From a checkpoint of a small mixture-of-experts model trained on Wikipedia: 46.2M parameters.
Below are experts of layer 12 (counted from 0) of a mixture-of-experts language model. Rows are named router (the router's row for the expert), up (a neuron's input weights, with its number), down (a neuron's output weights, with its number) and show model dimensions 80-159. Each number is 500 + 25 x the weight over its row's rms, rounded and kept within 0 to 999. Numbers have three digits each.
After each expert's rows: "raises" lists some tokens whose logits its average output raises strongly, later layers aside; "gets" lists some tokens that make up at least twice as much of what it gets as of all text. This comes from a sample of Wikipedia text that the model never trained on. Tokens count by the router's weight.

# expert 26
router:506482505474484516531548454528501529510488487507502468520520448498477472529484476491509475498478486526516505507499550456486515466468519517509484467541456500533539533496488511516509502492507472460546529529510508506507504520556461503444526492
up0:536498516462504466470460503524510517511516505482519548519513512512493515492490497503502516484507526527501524459529493522488518474484502488480594496536522461492503510491489472528504485487492462464472443488448521464465477541508493491467517440
down0:468475457492527492533481491460501472475473461529485507521498530521471489516484508540528529519519509481502452515529516492496524525436549516531433512532526482513493506512424516498439481493554513545520507488457460499536522466516483520566461519
up1:476477474504519425553484492487543515508489527470528485504524490543543507474522508568508514495506489551515478466503540513485503459507554538498482481508494478475507470497519514504506472512482489508498481514527488496496553508486498455429532443
down1:507514493460503463523512507487482478487485516502503460514465503491550465526497521497533504474499482483509451497480527511516472516481502491502498510472461489486501501472517451528454487520485543537524473542534551506461492530454452522468494495
up2:471441516490474486483515463507526502493470431500498506519516499460437469508514504499513492491504498510502485461519534491473550539505522513490465535487519515466540543492491453497492473484499487536477474515469497517485542515496504487458528490
down2:510500505565520514512507511518469526522468467472514520460527484483490489517511503491522536515538518472465543469494502545510492475528480493494530518540471505484494499531537460463491512545515464455513478501503500487511537528518497557496483521
up3:484492490467517519536496478545485492512422536490503456522461495476509504528496520517502517503500502521487462517513512566450565466448476487506493498491475492477473490506485517562472500500494550500502486509458483475515519474483495496481483481
down3:536527510543535542470512497525516525512556475516482508462514454535489495483552535490526486493522505483488518507494518457551467476466493488532489518441445482459484499490527512485504526438524473550509499537506522513503487472471518495499523487
raises: " a", " one", " an", " part", " of"
gets: " was", " is", " as", " were", " a", " be"

# expert 13
router:504510494536471479512478498445569488526511513480542506482462504521500475523510508519464509488525532460513487460497509485551500490480526489515478541502516491493483451495510498510448500529487499525476490503510484513565478447492478486512481457
up0:494492453550520511513464479575484518487533516534497513495481505524495559526487511495516514509478511490474539476495504502492517521526490552501498458508527474483486532491497486503511489519505509501518508431513458567472541506506513491511467499
down0:486496482520494523530524555441501503492497506481479455523526498480473437492481521528476502518477492461503483549471496475500493494437528526518478523472525504496464490509464500517528492508495530515506470495502488560480466481508484517475498517
up1:485465529444492493490506482477457538500485475451513533505544474528464516484495507494508492532437544539508501454504501479476522472488524463455475477537485489487538496545487491502523500520538508461534521500484501547495516462504493469438450488
down1:513492489482503494521507488472513489548505491508523499479480480464511465496479500513541503500506457484562516502533460494515528493493496493534499518536519504512510507472483492526515481494478484497487528518454514505539525466527464583470509487
up2:495475508515483506462521531473548493499509466528508531521503536523528452503509483502491514532505519497504464514493504515519496499505516506520498489466508494476511487479448442459468528512481509492476484480483506522479525487535504491508497505
down2:512491513519513471414505531500517479487485511497509469478489488521530500498513482485511493540502474470495489467512487474491515432482530492524493509534502525491465521523421470514486528526524548506518503499520488549497474533484462504483511528
up3:471499499487465495467501556482464479458544502483491540495454518492452489564484477480512507522503531478538566505472522502500458499484508482508496503495541466483497526532506504496549516474504542498504502504476482515488496485537473476511527455
down3:507506479531543532532527487457530489526495567522499483497507514511482516482483494504490537499456522487533479501517491511451508464464502519465510506501548487519511498532527524481499504480493510496508492465529504492471498503471482452499485489
raises: " the", " his", " her", " a", " that"
gets: " in", " of", " for", " on", " to", " at"

# expert 27
router:457487510497463483503480502491524500445510501485533491506515486471476491486535484527459471468502495477456531522505474533533567495520518486538509512504478518519501478526480549485475463470508508480482464474515447501517525536516533472469513511
up0:511521504514413474506529529500469476516474530491510505484453478511508467485515538510480487582555496495511504501507463482496460509510501511466504521488475514480490498444515515535504521478492502527532508477499502506486537488510536516484450462
down0:456504519530503513469541524448517501481503487495527500486475458476491527508437529470489528484504486519530481526506511492528481483522448487483520499497507511475465461459535529520492474489446497495493525494498494513492514523466468476532495456
up1:481473441479537527479490481469495468493474568480450501466483487501484544501492500509491523498488502486500478456488520492469481519524510549496471508456499514503484468472504505522511456516528507489504545483541503497515543515502492477492523488
down1:455501513497528507447523535465491554475502503512497500504526521522475467483531520473502516505506497490486499519533504503466487506502506486551541513542540499506513491509511540500465476455487463507507488510498519490465472532479518477471481473
up2:531487500515487490451471496468509460538539481474485505513532510507520473509523506497493497448541480485476491532505486484474437493471517495535506543415483499511522537507507426505527507499512542494516519520491504494519518510564495492495542521
down2:529493439516480480508507509485468504460453532513467512521480507496549524502496498504513525549475535475467482517465491454486444495510509506488495499476519499478500514489485480526506480508497491514543513539506494518495484481546489549468512502
up3:528492513502472480477501485545483483532518508501479523511521497470475491492481522508546509507474542526511511455488503507475508541494490541506490486489532491526500545504481536497501488498495516546506526491448491479488530465461533500486533474
down3:508502512482499477501491522505507521464514502478492452482484514487512541538516543473556500476490489481527507527520487492507514490531456476503504542519525419478524474512508490497502530500478493541519478473539502511498487475500483467537515489
raises: "\n", " The", " In", " It", " As", " However"
gets: ".", "\n", "==", ").", "\".", ".\""

# expert 20
router:471455483460536506483515478491496504494521504506524518559482558533466491449535495514473451547498557546511499519527503507489495504473561501481518535533495511505537499518538497524503486517519548480473468495519507489531489510501478497525559463
up0:519512532468495490502520496484546515511489512489491454518494452480523508521471565449482541472525481509543532529482522487484491514502489520529503504482489505496527501419512448470528510522500483451470525566533531465516476508496495506542545493
down0:497528536504510490475470514480500501497512476529502446511499488466462532515465495496465487512506515493476459520483520477485488505491521515481483519523529472488512529456501490539478501471499535476539513517566550525465503478460541502525498475
up1:499509504518465495504484495476496508510515521522526463519502480511527422489487489503530476529466509503557509523500495439510473460460485473498510498474475493499492497511498480513487467514535466534489486494496515559510480512534525497483539494
down1:489482495482532504518483510480506461486514513471520480501522525472470506507508483475498514512493546495530455522480568489532512489491494526533452472485519506475503477515480444494445506453508507555485447473492487483460508505505463496435498520
up2:529535511497496501506500524526451502470512485447480512492529522486507529500497533514515475525529488485547496527471498498471493501471521548519513510478477514492485439472532476474467475501485497485488546491500530478506527503549537490519535485
down2:499513487483511493484517451473503435505519514492528519531455506518498487508504494513467493509548506518472505469505520497543488496501495529528490473541471471538481483508474500517501508476572533475528456510557499512508529456516501480509474520
up3:529486493497506549492511515492488441490559492461508496494525498578519493519466545556508513500510514531482454531448479494518460471489490464552493483517480503480489458469466468487539530477465491538487483537500459559518524509480542489497524462
down3:529454513475523504535488586462501520538504501464521507463491485478452435494472509493511498509518477540480516515511478497490494519546519478464520489509465516464447500503520471521546498524468503495530498539523486540500484472517500495458483472
raises: " and", ",", ".", " in", " (", " for"
gets: "-", ",", " time", " season", " years", " year"

# expert 5
router:482534485446556522523502512527493537528529488507526495504519500546486484483471513461521521500524471490523471530480533523515477521491574442493528489508502491540503459499495506500528494500500533491507491543489514529464497451500481494459468513
up0:528525520487543461478495504517511513482508539516423538481466475522450500492501520539528479477517518498516486478524519537520498472521522509481531516523525476479546509468487476507498452535509518513498467511482450505484509497497460474474495508
down0:478507511532484438490518479529513515473490534543542506462479512498501449518509489505511527461518487486486485488507498538516518504502523478480529533523431497516511469516511489436494513496517438468444486474525519546510510493498464501498488476
up1:515460474548503465497442481571504488522489468541514482515528468460479545514507523547469509486544491496523528473516537487458470500487483457459509487505502507531470474485469520505478476496464469497527490488470505420532493496535508482534506483
down1:477504522491523479474476449495457456483481447511475452468499496512494521531500520483462467474476514490494497458537504505505509509516490489478488517500575497489511518469513497521508533491555549498515528499486532505523481496521563430557495503
up2:559541517514499481531520522498511483483532502500452478532499527493501497532429496487505494484560521509538542451489510576493493532495526475521522516470497491513500522490502508531489468524492565465487502493519477477511501489515527481495512492
down2:516525496514473510519558481469546471501535480499531489485515502504499515496509491464501517505513504506481505510524491483493497551477475500482522506504477537508478468513493484477535492516468479527449521513486501500491482454501515500520431528
up3:523492535519509479487444551502477525516525496506490455548488487547511515507484496525513478491494458480466529511470503528509525519522498500466504474502533533506513471501503446520518423521485501483517497480460526507502471491492489473480504521
down3:518493470473489462457504511488520504487483456494503489549502542502498477510476519486472513508511502500478508478523513448491505503499485459475501511477460555467482516495509482522478526493501502521484557552554496505514525517488507469516478495
raises: "c", "N", "b", "n", "G", "f"
gets: " (", "-", " \"", "_{", "/", "c"

# expert 14
router:476564504500508499508456530506465508527499497473504454500515506494491465480513507479446513505525470541513492516530494517480532517511478541498503501454419503528490488454478543499461531550523489531534547462466483500452462474522510511531499530
up0:480505475510457505499484502522510498497514487568492504488509574478505513522551515501447486492535520494495494521474516533484516524485507417548511506462506521478444515482506518530532498549498461508522492477447495527500479522505495477448450519
down0:516543521447541477481547498541480504498441509510533524501497490514520519480556469478494473475464487501534510471502513510457490519535485517505503542508483502480503481494466519474497482486467537526505455473486495510491538546460539500472505546
up1:492541511529510573557488535496530505482512495431510464468490539490496515512464508485484476494445476505527516521489544484488480476501503490500536526479520486467525501523480487531487493490467501472535508534479452497519498504431528497518490512
down1:516552468493488490493524479500510528510479523473498516499495492535502492523513502512572456483488497524484514475484526493492532466471501504519520499508497524495471516475512484514495458497498489474475536524484460558517508550508466526470482524
up2:483509514506482518516455541514485465505511513489519512482503495503580491483448510472507476507461511479482521482497489525506540488518533489534455521518468481472519493511478479513513469539522524483494539566511469544480522522526472527492474448
down2:492467471500503480508515488464473525496483485508561489514480513514464505498535520502498499534430503538495480441503478439505500493454509558483449470463522489465535497490501488534502492492491471470481468522516447490547525527530446554492480490
up3:536489519514488504498522540509503546491526515479484522519538523501494496495502513442551506518493523482505519519501526472502502488494492494500486519585510538475526496497498505527541507507483459483489452507471509518455536498489539504456489455
down3:473469486521493553463522489477504466497502492520506496485535466517483508484481479474500475485484505462457477547477520498501474508508543527510502429534484508515495494507521511496476499484509484520501479500505556519479508480522481475462493549
raises: " (", "\n", ":", " -", " –"
gets: ")", " 0", " ", "0", "1", "3"

# expert 2
router:535532515484505476504529491493526524527536460517529518485499493503472495489494531513480470553493470541506516462511495495512525489471467537499485522495537496542496517476478524517491511534485483454499545463498501535539448498520451483493513513
up0:441474466504468462504489483452476500455507498477489516510445489516511489485469469490492496503499532503494491495516505483507471504467503514474472468509545489498467498486483464492456505510459473467538505496491451469479489488516502512496481472
down0:511531483462516553488493489488517526490497517540477483460499509502500489460544548534500511507508514507493512546472510510500471529470508484480542506434567479534497485525499495505469495511496518506516434472512515492481487508484490514484497442
up1:479478470538503520505455488482498524493484548514483522463484547501532502479542437490490498486500493523558499466513489478506493584486536503493482485483505536492494505497499504523518521507526465514526493517480465520483477496466490512523548491
down1:507470455517501506519497480497504469473489502497528492475485533490536505507513500503473505507509539531484526510507508459544506506517559546462506479514499499485450522530512486513544516533522484475433462518572489491525476501460485530519522478
up2:519464554499540495514446486462478503494504438519515484475533505534492508500499467527516499504508511468523504476460516509486497465525532477547524535500498515515477493496504491502558517447481465477507472491452505496469519486526471501500504491
down2:528513494544527469563499503506477540506543464493501507480462480518512531505498488464478475533483522477490511485518495494501504536517494542546477514531489504507445472572460468489523450470473506489519509509493528521532485536462524514445531516
up3:498523502490492479529498462509511492491451505505508495483485512523449475508479485506524451512483507484471486508513556496527482525499493509457476522504513450492480488507509491536465466493522528463513491535510519487487532532525522541476516481
down3:518516545445471508470496500518509500500485508467496487543518496514461487478491497527512466517464464512495521463494471507440525484497521530521545519484475508508563471480470539525495472539474520482498512488523454460486497540545479499464477464
raises: "\n", "\n\n", "-", " 0", "====", " 2"
gets: " |", "\n", "==", " =", " ==", "==="

# expert 4
router:509510522484508506526496495495513512492539504495482498456491489512514463513477554513516497491445488558529550489475517512491498510518480508476479476441487481537484484542498481520521510488499521563507526518540479520473476458516520499466518485
up0:502492495485491484465515526485475497518494441497550461504501508452516565469455515481523463512502496498501476517490541497493470498527502487476506449507504567498501532522512555454485454532489528496486516498485471516533489475496533475480514472
down0:465469467524519492412526522486472498475551500537540506437511498494498538503528488515512502481479511493450469519463490462500423510444465497523453527485517505520494542507497493498523530507486510527516486489496446517461505497522480510526483575
up1:511512509490519459487489472535534450495523492484496507464520511522509437509470517522526495519490490525436515508533547499474523458473492510457457501514528464534515546535505456463570512507510472506547542479468471476501518509499472505483474465
down1:505502439493438537488522479531509504484529443503497498513513562516481498481500493491502475472497494491486498508514467514538520491476553508505514463518500469515532448459486517509500505464565512494513508527498496493526495505532550511423494495
up2:507482492494470480499488508515496478519574487479557524493509474448490518502464519491521462507492526535523483464502474496536516475472500529487472458454549510464482486494493504482521490462492529544539494480530497435515506504500484441494512533
down2:454518537474517520512536549530477494519522486520515492504477529522488523494505492489462468559478439522517527465506504500499569497552477474499460518477547533501474473504497541531506492509537504496559488445555494499487475512511498428564460470
up3:539516505544535520522504455479531515521486458519526491450497485516511549572501538473514480502499452499516488467473491493477512469500527471475482469449452482527481465490489528508454503529525463513510535547502460482542507542515496467502463487
down3:482462468525514513481489495514519521476465507461505499555485477479491470505511479542501500497466541458525488489485509533507520474494526497524544545514528469518450472462515499508503472539542504484551489498519507525518506519466469523505480504
raises: " |", "\"", ":", "(", ";"
gets: "–", " 0", " 1", " 2", " 3", " 6"